Experts of a small language model.
Size: 8 layers, vocabulary 8192, 33.9M parameters.
Experts: 12 experts in each of 7 layers, 1 pick a token, a softmax router.
Training: a variant of SOAP for the experts, 285M tokens, 8701 steps.
Below are experts of layer 2 (counted from 0) of a mixture-of-experts language model. Rows are named router (the router's row for the expert), up (a neuron's input weights, with its number), down (a neuron's output weights, with its number) and show model dimensions 256-319. Each number is 500 + 25 x the weight over its row's rms, rounded and kept within 0 to 999. Numbers have three digits each.
Before each expert's rows: "mostly gets" lists some tokens that are sent to it at least half of the time; "comes before" lists some tokens at least twice as common just after its tokens as in all text. This comes from a sample of Wikipedia text that the model never trained on. Tokens count by the router's weight.

# expert 7
mostly gets: " |", ";", ")", ");", "°N", " —;"
comes before: " ", " —", " +", " −", " L", " \""
router:493534580527475472490506468503486497512535490501499474508526494519520506479513462513500493476527473470510500450510508540497508535482511523488478498513462487517521518510491500468487490470496540
up3:521494529521509495541525536546480504505519486439530468530485482502520478534513480463487497533465529466509473496463557459554531509464546525498451488473489430491477531480437517459534470535509520
down3:478494505497426492496505517495518484481468459524474493472493521553481530486454515510507478490465526483518542486507480512454517538511437506492487478506499483485486505500530464503522486478474496
up4:522497548540530512482504436540518493494507486503469520510514452517496453486520485484484516521514543444466480457538550499495534489498512547444460479467434502482460513525512483496505495487496480
down4:516463501504489484455493461501528461504537517519521525497485452482468485486499507483457535530530516465496532496497528488508504441476449519479567499466500511528466498515543521486514533500482504
up5:523480504518501481511501508506511512515490489513512495514458435504528487483502547540512569503524532472510491497487483479529536479541543528441498520469480517505495526503497511543535475514488528
down5:533521484521486452486524513485487541456522435520478517523488508518500541503481548478478494511547511476478485499516470508511475468494453492487550494570521499484531495512502514480476508533470447
up6:534519467522498519466506505503540465493504529528514468486486524516549488505517514476511481529487496502499502476476479517485481486526540504551509479492528520506517567495481473504521544528462490
down6:503528516527471502472499519488524450489499505525551525494459507484480481492471482495511486488509497497549542503549436478524506515497501474541488483483521511475506508489526498495498491504510481
up7:465513524538513487520531487518521515461471530501477510518502487511492498494512454524498555456494441493489503493534459473513506544508507465523440515439498511491465483511503447495486525482478491
down7:509521501472512509489485470469514527567485498519479535519517548478519511513499514482498504487520506473484485450504480513513514553495482520453482493493555531497467524538518464492484469518508493
up8:505472452475487484491458523491431492453458494464516471509505484524520522501503513528498521495475537509503514495534483539477481516466514498497512483486468485505499539517476530496581478478538516
down8:524501524469449460533511541542476523475517531458450494560476514511505538517508510503496530481564486510486516497468434507512469536476492497487508489501485545504473477488514496530438517488459523
up9:484505477478507492486457500498488526520491473519468434548478510523507531523504540460505497512523543478486473467499484548507527518478489485517492461460490552482457526501534460508487518501525513
down9:513512452489483516504457471498469469468481554510531560463521489533513512490483490502492493457484479463495508449519517478543473507500512492510482465509465458488493505530507539487533479481514489
up10:503509526452485530477501477497500481458473502533490479480514492515467491464546485474513474500557511493506506490529516421484510448503525534503533481482486498477500469481502540482541474497497533
down10:492506477525484543472523508510516512533483497498442463518506516520532482523495471527495465485515506500500449551477536492513492540496524494506498508522486545499525486526511495503535475517514477
up11:471520508504501504509472500504502505530527498532463537484489512468583509512459524483530491481481531518537522503499516496501471491515502513495480511493482547504485501532443511541471461497503524
down11:489516481495488464523489507532515483477498518502501497524509512494476515441496525526487538519467498481471530488539482496516457474482486492470543512523513505473454493494440510469485535470459524
up12:519499480527514546517504518502483490505510463529516503472478501526535529515466494525551489507508513497490495475519483500515524486506502496525514488533512491476524495528509479517499508488494440
down12:505492474499480484504510523469474528476481504444505482491483503499496448417518518451475518516481471474476506506505531485512462496468473473469525479522492513499481494469519490475496472490558527
up13:534522536472549538537529486529501489480461511493491521525500511458520462475475487564496480432498491525491505478519491494531526482484482472514515507497537479474493465505524480475476553500489523
down13:550467485474468475469490500468557537504489522509484537494481508463484527534557496508492536506487489484490461524523505505523471485486481500442507479511509522477499480518465517532548486494530465
up14:506571518505508495509496487468499505502495488542475512528515457525513511496490494502517477549499481466520478496497516483424448538489497514506510527500477510462452506511499474502548529533510484
down14:494521510504514564533473500526518439493509485493530472501517507506471499531493509504511507468517497512474501490480458452454443497530494532491478523499503521506487484480466469518502462513482474
up15:505462482484491476466544471515461487477499509488497564502483502469503511525545472469476487508489515479521509503498518462496493481467502478490498497466483485477491517483522505480494512529496518
down15:532465540528493512488514508525515537513486482467466494506521468517536504490481513508480497507506495513518475485471503501473501501461470533451470525502474507505505555517524481563528468445476464
up16:514505520515529513504490520503486473492501543467497513504475470514496493522525473529495510480510566533492486515490545531496500488503495507483495571533540467516486511540460518478462493517549472
down16:524527510547519506519539511468514492544536514501528466510446502491520473486527504534525499495483494517507534500478445557481485524504499540462534496478513510447486475460523510532504447518524488
up17:503470459492514506514504529527542478478476525490503489550519485548457509488496454544518513510511513457486484501511457501499558545453494488519508464480444478499499513500533500483519537503527467
down17:522497495484544521495518504495499472512521523516463517509526485509496467512485489525535500501496516504549483489547508498470528514452461488521486482520478482485484493532507507505496503509527489
up18:456514517470459485496510503565480496503475458497465440500478482534465499487489464499464552533545514495498523507516464548495465476495517488495490504465517511489488488455491489520503496517489517
down18:477486501481499530483492492499496555546480519512522526462537516508487498490496399517508482512454508488479490468471555481484523485492497489491541483471478432538493452477520480503525497481536489
up19:511465496527494489500509460507458500528485517489482501503551520538453478464514500521507476508494468516462467474500496513461500502500480519496511549489523503545509493527518545491499516516502535
down19:488506498506516469522494481480527487507462487490497495518511507480488483480515561496487519482502508519470469479498484486503499511475499503498479521499514561488526495502491481580518477492495479
up20:507507515495523527521492488535519440561549514489498498541544519522523472483515436512474512497515492464479444475492488512522494532491547516498482495515471513507513470476471516490506494498544517
down20:493551539472488481491477486515484508535467491504533481482491521489484515526498489483482514527484488508562495499491532526513525505459506514505502518503505526503499483507521474496502513518471471
up21:441495517488491540500521512519456526513442505457508458496537446540504462471538453482543490495480476498500510508543480513457471512522510504503500520489527478493499494515503474495517466525495541
down21:459500450472508536499454507456458483518468500494499530524518451502531477465502493531488547502490501524529539528548498473495492483511454506516474514474507533540498518516449487455459531505524518
up22:501475489497476532503506594521504510469472540431458473536506494521509506538487492501519501489462500430515526491498574484508488410482477490529520514501504518482494515530517520475463547472525481
down22:491533472487478480521522499494470455486516466442508480471510540491446521508512513473514496463535528512476501510514477512470511502494540522466491487504495528465512522495449489480519541499496483
up23:475503506521456442488483510472543495468458479532514496489508480458480503473525519519497463501497481511509525536440468519538501463506550488491504517508497568509458531546466493504537489466487505
down23:524496508508502539542516515542524513496471516540504485504505526475505525482429488539536534499488523528521479537568500484478460492556461526519521492453496488481499491453471491519494504511497525
up24:490499504484555457488486510489496491523534557557518485553452500480470522465467507490517510514527491532481480503522489506509508477538491518471452507509501480458469470490506489476487494449469565
down24:512466553489517468506508527504535503471508483471514488531485501469500471472497499427505532468522444516467511547512492526489446479527529515512467497543544526520469521471501507525515493567453499
up25:503500533496471510492529521524523480499509518574514492484507499538492443488457479464465551488490526486516485465509450525508485523483475510501466484521484518497519484496520510480510474478480519
down25:481501489490474492504511534473500522515446517543503520517513500466511506467497522468554475458534527497481474473462459494518467504487472459450493505473531521555499518508537529489491503494500477
up26:485533506487438511528493483530476506520473472500556519519500523554509493547509509497530514502488523483492482516481528512460499496488544506478485512481473537475497561484480467520520501514496529
down26:494534512491463504508471502498478469490520518505461509513484486492551526491513456525511522553493526527535492497500465500513527521556485547521494522496486517487527516460522466484464447547547473
up27:566494498525517508510495506515458496524527486508505477516506470479489501508500507524515486533540502489481482507522445508460527489495518502539492455492479479444500532478521535485470520495505527
down27:491514504489457517537509536510529512474499500491513484528516518564506492521514495505501519468487461492518477494486492510503498553463494530475486513541439493510550502530475499501526503459504410
up28:462500483509536463426474495481549479529549488514494464515517502519518488500544535546507508473494474475512506506475542528502516525534470493498481482510519524447490510462532473497483488472495492
down28:469530472510513517517514511454520531486490537515445533532490477457519516524502490504460513524514553533530473512478503493503507498473513476531507525479441537468495446538499477511496525510496498
up29:520500511483531447496497464543564488505517469541488468542510532543489510476546522516508497516493469535505463485476516564517490492505475526485477517482503506496489488459504514532492491516500526
down29:502509492506503506530502500531478519514529470517480473494500547523503496519523513529515539557506496523518477507520519531485473463524496515483510488511463490465537482536450512487500531473457498
up30:483492532511479470478463503505515539498479484499456458515528504507528516450459529476497503522451475505504514487450461504564496508516544531476493496515561506507485472474472499547533493482482486
down30:532517467530483473484517487503498516485467489497543517491482529494480521511514455527546498460505505518498525496562480524482493525484506506436498507519534487479528523535516549507524514468486516
up31:526508504449518545478509495497466493540502514493494473481493538498577480532498460503478473519510497532527480467506489534520448530482491504521507464490473506462507534489481510521519534531485486
down31:514487496511499479497477486498497497502488520470527527545498449464490501526496503485458466519551447502508493464488487494478489493517507477508510500517490453534549519482509533451502485478494502
up32:508523486495474437514478506549515547527537511518483504456484487545522498502491490520481473496523512474522484548529489475470497496458543551522492491540514441527522501455522510504510492509486548
down32:500502508473524536489499478503500482496464521525470549550507490452548511481480472506522515500502477513526508496454481526511525431515469520504528454491504471527518474497515456489491525505473505
up33:524432501472504479501477486470495498494465505493538458513500493507486465467565517485508486500500538514507494507511515534511535451497503469496467527481545487508524518499459492471490521495501516
down33:502519471505495524518518510438504485502474524496527523528508512507508521488475450507461537488536520487491488482496468479504520473481492494493488503493508478563494518468517494471514529475515487
up34:543490521508493497483444482495512486518464504500440504494503496479523429493510548524487455466562506550516473515522493522533483522535470528510502512516511476436510504529502513502509507492486529
down34:507500482467506534463479495495479506490470507493467511479490466476473492500501472494479518486511521478562475486495488503492524527526456454552468514493536519504488489503468500447453520521523441
up35:471472459464480506502513573506482483567528479476488511531519478483491507452486477502503540448498513500517507478524496495460488485530477535466488530485512456492478499518515482511540508489496517
down35:514485532534444452480494513499506522502494523493535472498497496479517478486478518499514487511486474471538487502518477479500473484516502499527513492521507503531477482478458495525468449520515488

# expert 1
mostly gets: "===", " under", " New", "====", " along", " following"
comes before: " |", ":", " by", "\n", " to", " York"
router:480499468473473470514529515483539458520434482526511507456488532441470523483477540508525503502565518486477473447503528511481512434477508479506518509510513477537483507492491518533490492513511511
up3:487524503518534464506501523489539468521527530532480501519494495535531488524448473537499470494493518497493525458480492537519506493446557504495481489529499518465500509510491483478471481515512531
down3:479511481564468496452496451457517540525545483480498530504478528515518484476462490497483483542511472482522471444479463460465530446493449472485504497483453515510477510473511531440547494451478494
up4:506530475528483511485499502473480497519515514504548500484505530541536483520509492521481512465477521503518498544507465481526494495526444439533513510503505480496478510478491530470496508464525489
down4:529488478523511513488479520485491538520502523469476528501497544520546489488479501526524482476516521463476515474482532533510488540509480470509489544473489483485501514480488513473524497470469498
up5:531512528486541490489495487527470500543482562501502510501503532478498451466479505491470435467531456514473482529485508476474508497492539505505503473485511455542518508445488506486501521538524528
down5:519527487489496498487484512531496463531475479452514510506499495547507471487485489475523488526468481476496533527506509451469533493492523486482539520460502536500473486529522523542509479493485474
up6:481498513537483485492458478527463523509464532467494492538509520513524515463489525533509518510510514529448498463490481468492487513494543495456521569490492509525477536476541485511465494476550525
down6:519471496560497483471521531493496488552523513527463468532509455512515525473480506474448466551473505472490511488523518529503501491520507475488476510465481446474494501505477527436535495524501496
up7:494501478523478473502519492537517457507508509496508489492426540509532511485500502488523545460515523513488498514554533519479518503524510491478486493469511468476516513510515505522523474500548524
down7:488503463538465508494516493478529457521481527455529505468523502525517502490484485500457454497451457498515488507530534475514491548542484515497536488501494466520494480563491474522507479500543482
up8:514469514512497489497509513489444475492497517458470534505503498524479563487465543513508548471519408474494514509501506477523520527503498511472497540530506528499510539498505500529500484497489544
down8:515494490476492491507457460545506546494523474482523433502483507490555484487499533496465526517511486462509472511495475508479454521481514500463483541504538466503498462549502507520528495483521540
up9:502513536493457486527524459481520496490476514515471512492490493489517493494473533473504530513497500500482522493523479501505533495514526535493442488504480499516493503477533502488528539500494514
down9:531532519540477469525497533504478535537514489516548547520498488520545483512490543484489518455525535508520488527501509494464516451519510486499481518530507477522480552488498484552513512552561495
up10:504492514500484450521510526528504488444489492497524494512493548489498563507533483472501539478544515479475506492518492468508527534444464472490479518458482482516493532475486481440520496507512524
down10:472540554534506472513456471532560477461504521458507474480484503496487533537506489485509485501511564464469491498463479466522520519486460493478478486459524477503518521502523501479545487501555497
up11:507499524532516489499473542452538510498505472538482510481493468513522480524490520492488485495503553496508547449541506465464550509513515521465483511548459488504530525464528492492485551483535529
down11:485500518484501492544513499496475479520540489492469538483508513492529486528506495535517511514509496485480530487507481485498493474486487470450505522500483561493509484479527475451499468500481485
up12:503474524519516473483506489496507535500498508488464495510484484556521494474473505483546515454485527500516489456497514507502479464514486510528532551476464509532507530540474495538495498516523458
down12:534518516511524462459536539483459522491495528491473514511491510506520534498490482526562506498494515514540499516517530501478489471539472541507473537538504488481501520539494497502457483491500494
up13:476525473501475455524491490493521457534510494508509456502504477490502509476492513550489488483471538497517524537493507485466479516515504509485526494485504463534506487510523503469463536507479498
down13:483501495513525481491491523502523483513464526533494498543522500527513528491480509520512458469474469484520553497480544503498488500484521521510528493510472499521482473469478523431500513481528550
up14:507440509480484483520487512522466517482499456493460491493459510522491531444501525511507505491495536525480474532512530485494501505491506491499465485468468484510499495478522500499481523544536503
down14:524500511489449523504507488533484522505556506499466489515515515492419494473481517486528473496516524511471518495491535530546512504492546497543479478507469453475516501488525513503499520519537464
up15:495509505469488453496510511467525511515503486501544476530509507483481486511463511496546468462528503490464494494513490519517461486539509518527482503479513458495524492510569531495489512446493529
down15:500516492481511539502475467494507502485475496514485446479479532495514493555464503545500458476512512523486493521550521527481508484521514509485496526482505500514527482511503502467506489518507483
up16:487535471459480482496477506537490512534508508493541501472502443489489494504496491442517491494502510504468490482474485445507509487539494536449520537471485496479487475520511527477508526460499551
down16:564510484516510536520504484519434479514469502469557476482467497479495472500547483473493495538518496541553480484517498490517529475515478520503504503513510500506504456553505515501505495479528554
up17:526464525488451483511459494486495472497483495523501487503466494491449505501500506456465488476550493488491490502494499496520490541493502514509546545509523486547537535507487497458504546464515468
down17:537462500525472530537493533520498511513497465469447506483501505474481480509512546450472509455514501503516511467455506500499464544484491555529466498483499502510512515484473502463462496498500518
up18:497545511525509454500510495490475533453505499514477560510519484495516514505512489559468487506514520513500533479466474502479505520508482439513526510507473531527492505459499530532541496538513473
down18:492453442505513508517519517434529539483506510477509526483463489465491536499477457526485508529506499487451468500478489501524531478494526494511485484505561522505463448482476521495514448510492485
up19:520500485482474508488519479533500494508456496549479492505473488496510522508484461488499456487544482492449514466539497505495530487518489509498501498463474482497480543491481506489466494511519485
down19:515481516493513486498496551466506488509493494482512592500489534519524482485518511456560471489515486521518477466509470449517492482530511524517474513498497487519517513506457517507537539480496504
up20:522518471488542493514545480551492512554555502549533491507467483489565501487459462465534482496506511487497488484516449492473540494496507495482467517504476497496485441500485490491474505507472501
down20:525503522505503491503541504535489497489505524522581489511441513518519560486511493507493487494483477471506478497447515507534515475499508459451514493509506483500535478540473494498489477523539483
up21:513461531462481557517485508512524468502507512506502508529544472486516554497536463481499485496508518540522519504547516517516502487454476525489478508507449530513480501467513452502523517491467515
down21:471474566500520586477475498497450506528514504519541531509474504513482507481521473513484497465475465526486497504497535496478537483503448456501565551471480529480502485509518463487510482525480492
up22:477522525528518514515479478516479487509490490534484510480470479500481479532488532530500514517496486451520499496474457510503506469468537501477444487494489553409538494478522538476482512541509536
down22:502505478532507521483468481528469500538533448503486513524480515500506478505472488504501515478524489473462485520494471489472516433502504508463498529493489514507538506505522490478519496490476509
up23:511493505486483514515504530507515493519437485511540541469507472517510468552512459531464480507489509475463470490511488542520518462532493493540506515480492518499492483488539508508499551462486480
down23:481515481552484538506486512502500550516490519555491492490508501488489467487518519516500481511482501510489513524519490535530512508536511491531531529479494465495468481489579476540539442512473450
up24:501515485494520491501489474461550544492462467529548526505475472481542532524541515529491545533538541502486512465514486494483518543554502526475502496508496497503519491537476495505509497502552495
down24:533488512475513507507459481488541510487452490534499489472472496505534524528533549503503488553501553475516545519518468480520502501523541523496517516470455477545444504484463566446488514501509552
up25:496478515510530487513498507501510486478517534469509509466495541515505566488516483492532493513496489543501521505507487553507492513488469444498500561494480488537486522471488491487474524505549477
down25:493505508493529456498456479531504496531463499543526560492494495485483519505512502514535486494482479523542498452504533492527453477537498509468507539519513528510506481494458517491528539535475526
up26:533483519518511492522518467466507511455509508509526456461499508507477505509504479492512521507472527523529499502534505465490460501512484457508510493531512484487536495445466511516503506504484484
down26:496462518447500484545525539476517518493474466475469536482509444473504462490473492485533489459499496498492459510535491466491467473505507524515473497451496500528463487506505510547494519506499514
up27:478484492479524499506520514524517513452511520474477504460467496463495509497474507493516505507537475527464512511536501476486469534526486523471505466516496472497468506576501522465523478461544467
down27:531473511496492531541530509481494478508566478509504494487480526497459522507523482481535511504522501504484497544505488544524465488518494527503516507473487513513498491562486486498486536499478499
up28:484500465498535530491455516495527522508492490514516522451488497483453514524525522502489482495509506523515500501499522491448453461522524449505486522451553498513509541454478515492473514543517509
down28:474481501501549506498504527506554462505494466507515531503499492454486487505535471529493481475520535515502505432513540513489492487481533485498525489449490515462513493467484474453517530500529501
up29:524473531460487431519512551500473498494492492479496505483501525466497534517515475527492490490481502471522522516534491539518441497486474497533518503477472521474510463473543509485512526511521507
down29:516502484468461526537516538459485522506514523541553474518529486492468474505540505527457498480496517487530493511490498481509496511471514483519498492512482508457489466506462491482474485490516536
up30:485490495493519487459509460499478496504497519489520474480462539488530508484516475474528463518488494532523477501529531545538500507492505492529520499470561498537498518509551481491513526476522498
down30:523460534465523481554490536494511517502487462517519504490517499513512481493509505487472472491469486498487501468509480503486523530467495482456533507510478502457515478531521530525478494517511484
up31:499481451472526427515483481515488500518497510499523500450506453470472484481542526500551446484535494507485496513500522522472457476453518472489478522471508499488500502497483543508474509493480504
down31:498543522511526476491477531495546481459463489506448530484524538484493516488491486504507486482466471483530490507536474496547539522477527492484518499543553515499533480465522475475474485520484442
up32:489525492486505506549488496546505501505491510537473468452535499472500483526457554484479470492510478487503520514463487529531501493482468491518499455470470522471507538459538465527497496503484500
down32:473488514489493496515495502524493522482528538493480486497532487505503464511452476491502489503527515494512527486492473492560487516495502486603522495538522519506525549459519523536527467527522536
up33:488503512508501487524531515480523505533495529487486525462516500542491478499489503433486501532543540544481507498497463499494469532493485512497475477512528481482515512491491470522510482548519476
down33:521491518502541543492519524513537513511475486498495539481460515540526508504520465465509539485517491499496519502508528514475481504518492524508489484499531486486485507472487539514516486494530499
up34:507447491471496476456472486497500533466507487562466501515470442484496469507515493483497536524475489498513486533480495511510511442479558485535572458494506475466515502469496512499549503463482511
down34:491496501485517546500495520511476497504496514528465524522489487527483443539502537497504458509481496515525565517494526503519463496465533497479554492544464520523512553532522496495506500517448543
up35:465505510473537460495500518494517500464516487528493510472483519502460517515483487461498484507530495538542499474535512514434483499496482453481473497509474496524499470509476510551493475503478504
down35:460537492488501471466500518513480507514508473509478508498487516515456439488509520500479480483486481481460499515491551469545500511463513515546469513529502484520504523499491482501508520485476515

# expert 9
mostly gets: "-", "\n", "|", ")\n", " |\n", ";\n"
comes before: "-", "|", " ", " •", " Born", " List"
router:487500483532541454446507519516465515552519532429506488455484495523519505505491484521514508539480502498481493527505518529506521488493489502478511507495551513471478489472487526520521503497497520
up3:524493470464508507521507470517514524500520489504476510504511561511497455533487500513523455505501492527495513475512524480453497445472516500529551516504477524476476499491495510491527495514489491
down3:507471487491464499508545483497475487529522505510484450538491457514546482500526491488546515535497432491542515505522512513527559518479474498502440487476519523482501473536452522457528509495511527
up4:498516549495480513475526477488510491486556513495485505488546517507517506505516480530506501490531533506483514506483454495512519499529480509502519514508504489494502493532506497528504463485455478
down4:497480463478485479485516481514498515503448489547513547536460525483490498528480488497539465475523523514522492546494509481519477494495474473485521505470510538462490485529464523489482531463525493
up5:481512507462558538514521488490502524484552461490514487464498473486516488525478477501461512487505545527494521459481500505518514506490507502545496470502505512474523501472491488516513508506434505
down5:538477492531519485500544505499460497512469466505525529492524562425523497496471496516483474484499477475497490503512478524515485499522443488470463505499526473490494483479515492477464477474514511
up6:523520530522497554474517489513529503424490483555510474489473520490516474509523542513540429489480513509472520527468503489497477559468482530450472530519509412469533512489503495509511497512516478
down6:509512533531530465502495479475523527493472465508493496533524482498478524504491452407514522455464497502518497538485481479484485477517496503512461559490492517503488504522486531478473506518483478
up7:528530502464513484450511515560512519504531528518518498514504542504499520506491471501498453505486480539481503490516495459443481511505456499555464509544504540467481512507503519465511500510513538
down7:509521517493508498536487533469488531503500507520479525479522434454519501520480484527526522515480487494519485511501515497482514505494527498487487556503492518534437487547513484493459498471504484
up8:469512492484446468509485520568487488492467505484471515500514464513509569490483431520472490522490464515451513481479440510513481484461520496523548512535491502506513475544517519527514507479509523
down8:533522518500472475533472507491495515560460526523478470510517501520524513554507458517520546523493469470498562489549471502472512518472527522510551533504484490509476523540505492497481508492500498
up9:532503485526506465524464479492499516494508459491478505535499542463498511486514505511497498463499474497493509478488451487491502588513493519506543508482533531505512506516468489534537481478489528
down9:522530499489485482495514472475502513502503520509471503491498491553477510468488454431513497491501531555500524497526512579519521512543459497482506533502480501463501515487464545514519514494498525
up10:482511485533529517485505460490543519510527501499458486506504421490478474512500521537530521504559489549497430522440469513477530474506478531483494519526492496489498487499511517512481498534495504
down10:485536501465469456508505465520520546527544516528534480538495486481532483489503487492520516507529498488498527510482521474468501539501493478470480443506485519502526454461507538461518472507507505
up11:543456519499479478532490524542497490491488489458488503509504512511443483536511516461514485506479515458484555483509509524501502528498514542510483522503525502530501464526529483514513546562491512
down11:439503518509494527496475518519507483470529460496467533470508514508508471515479474546495492492527462523488523446504444501479477553489496516496487497518490492487553493524488513477499522467471498
up12:499484517454511492526524511496507516473438531485450504543521534461497496530481472482530506473547491510479519469501525554480466495518534528490500507461500466503519515511537479522500528549481565
down12:517524508493524454511492492489500475507445512475462503483479500483506447516501556498460508505475495465527505489522490551516452495482515506458494461439474486519502519500516493495473482510514526
up13:504491492514457466469517482521476504450479557459461526497499546507487456497494494517521487520482503500517515511514427473523510472489456489513515483475521534504504522448464513501523479516539494
down13:473473481511498488503448470516488519457498489500485536459482488535490461516502449506510504490468505470504496529451440499486489490480467522527467462504525507510510481469497488466546500513551483
up14:508460558547478456531511535526500521502547497475529486548470513465532533515456518497509497519488494507495519489499444530474470511489485464455539483508510561513500528453524480470503501528485535
down14:476496503519484536456496479473508505492473493509453502464492524507507501535505519515515559514500467505479513484527461510505510520514524516481484498523526477474509485528478533512491528481490509
up15:483489508460505511523454473477471471497543523507492502512466492499532524499474465526522487541490507467491506474506525514487487521480478453548478533517473501518442492508473516517535447484535479
down15:519536490525516514490475539494479566475500523469490484493494547485495472480494522540472449512532546496527523464488517447517472486495522492521521481550501533495527525514501498513492510465506482
up16:538532544551500474499515521502466457507482462492483486530546530546510514516518511554492491446509533527510491467486530512464495459507508521497480456525524509478524446461501500503480537502449471
down16:526497513510486495484469496506502526468506475498477466564496486481495505484511562515479462503528489488495491459480487503514435501487483535504536505460527518496481486494499515506514460487475473
up17:474478514551572480514492472521531514543508514522486501479526496473461506466499489462471464477507504430477517488491498483511528512535470504542509473489462492476532555527526498487531491456481487
down17:540525530485541548520521488520488537546502518473533517491514507474476498514513494481498489490495495491517509528526481488524491532508465502508537512512466465492485466520537507490505463541532486
up18:472497477501521519553506516508476470506519459500478467517534485501499474495487482497494503478516489506524526497519457481499459501488498507507546553420483480515537500506508478528522494527490477
down18:535531473485470546535469535532519534492510505517502518510501497542504538493503525485525505510534536458492526505521525525446463540513482479528532514502523488511499497508479489511503469484507541
up19:529488508516509506519496461504473497513519509527495572464484463498495461512490521503489477487515472524494532506529532466492510545516489487494507471488485506482519499511515518497492515487524503
down19:530475472505486512466499530457504549493468500476500475480487530493459524508532531526505474519520477489486487474503508566478532492487480477542512506477502483578503450460500511485467535495543457
up20:531475522523512489500474499513483528465483461452456495520486482488533472476463513476491506517486469465481494505489487483533498473574518522467496502522471519422510487481507479529516525517505533
down20:492494480504489488498480494501451473548493523537514547501518496507479508468462492507486486462487473493526525558478469454537525502471509520461499488462513484523549487520522497487482481462524542
up21:548536485502526524483462480504504523512506494479505481461487471515476511497495464495493480446515501479507500461479520512499533472502521486498522474462431484463579509484477491458530502514487457
down21:507495498505476466476534522501487514500507521480497543450500476503504476486491515495533549510466534500500549497491536489519466554484465493549522502469504503503488481495518514505477492474508495
up22:480514498556509508468488476499488513528475477528472500483430509504494517531500564503485482500489520485499464485502481486520521503511441515483517519496519562540488480567517458546466504493457526
down22:473487501514511525513489498483513508472488487487458542517512449516516519512480499536501497515516447523477562525478448521473490518532493505487494489446494509482459481485446559498464487512486482
up23:518463489462525513470492537524504470490495498471485466519520512478541493523528450518539517522501527501480473481525520510541466553510452478453496534486477517541444498471478496509498476477465519
down23:487504457491493496503517520480486512512505496437521477473507482483485506504517535477496519483472541503507467479497518506522503459498462535471521492502537510517437443498503491519545500497539498
up24:513535578522487481528461537537494474486520518466520452499536467525472538467496530516477487469517508515504479507543467464466561516525466484515504519464511506519518550487527535482470521516515549
down24:503467436469485508495535469458513503519530499534471501472489520489471531558519471528511488485487527474502540497457534481488498497475509530528464460533495515512468494512505503475490446520513474
up25:502473518493476537488533470496524527488504507519496547510559492518483520473469451517476497456496553520530491471510502526500554495501496489486532508462482467466501461497503448515528488535466534
down25:465514495493572505473481503460531447500506492498477502493491496514484499529427506473499539517499486519588514433525505523494502520446470518521496554512503507486475507515505537509476489529488484
up26:502515524491499526492464505513509504505466530490491535518500464525531518497504481497485511510540494488497465471497526484486476521490467484495536470506470493478464495524469489455492507477494460
down26:514497518466533553512492472488462491532466513507549485466462524482500487507503518472521504475538508482448501475471494505510467526514494501534513490526537507495525504496471485472488468496482457
up27:484481485499500490476517546529462497559504507491503529473509425508502491480496488469478482464512499504515470548509508487516497501521507513493488562469484512510516527500507532511507489488452524
down27:526512498525458472548482519504521525507519504468494516498523483506487511508506497484474545511488502537510468519507475456503527521475487455484505510469544507467511510498490492489516485532497542
up28:454505519492500432531513465515526512493476505525496463504495565481510516518488516500532461517512513474491512498516472486512478502519511528472504522471518474487471513462512497471530503497481520
down28:457529503478501507455464484509470467493512475526507476480486494503505474490493522513511515520473497535460498522486464494537495502492501500524540481502511471519490468492550469435488498481493501
up29:530502473486500532503456470523552478526499486453491527489515481491520477532529478487515458526506453469483494552482533521496512482528516495473478550517489498538509506484492501464521490499456511
down29:532499516484519453492487489490504506571519461514508485492492481470463505512520514428489487489507455465485474531498557498482477496479469474503488492521534521483495485480549461528524533481534470
up30:499454477531503490498498544528467464511522460475523491442477522458463507493562481458515454510525474516523525492502490488464503492498513476490492479458466513531488532535536475470506523465468503
down30:503507534525559482496469489526496497519502475486473486526452482493503467501519485510513489507531452539488491472448467501461524472497489474525506467461542484513495541492454470509532505446506493
up31:542507483463529503497503508512485481486464526496484509500562491505530531448527462509458477453456499537476497507510490530464521459506478515475520493512518471488455461480513504551493506466524533
down31:512491488503563510535500516543493506497504485490513490467491461518508479520508474496454474530544473504531505517515484539518453498537541490507512516547522494479479535535483499517517540480520479
up32:506516517534494506484511429502502511493498470485526513480543480503489554477542487473502459479571500508474483507442506465552476499468539501502487501512534523482491501488482477493498522472539455
down32:496519560515537489540505495554499507476518464477526489461500481463523604503507500514513467476505497522502479511441518537497484515496518508479545478485525510510529488483547480518505487482500507
up33:476466488498493461515509506532490512494523489480517524485483452454544507530483477506526491537523500501465515533509519499487500493499514476512474513541508495467477537524475511556540517522521528
down33:505522531492478481496532489510511495513465510479498517529483531506439470541548469508482493501459512519527520495493558502484502543512475495485515538502452455491531512482523479519486464423495483
up34:527489513529514507513493504483494494555481499478453513471496495539502461472452492534497511508511488473530461515524551534533522468454531484486500491497542513500493531535528503528514505489506473
down34:507505494469517482522524517511494505526521519488514531486500529445521535470505493502535474503492510509515500483507486511468475513506538486523545501505418469535468441485477491449472481519508539
up35:496518529498475526501512492498522546540509535508437503443465465526497478527460479493518482522543484500515523520498478524507489516482490490516504498509472515472565481519511480505506543496497470
down35:480510497516480470517490496577487479523490503495561502539492493469513512533508466473507499486496504505517462494477456520473517515504502500501516508478490542495459472479513508459448474482455519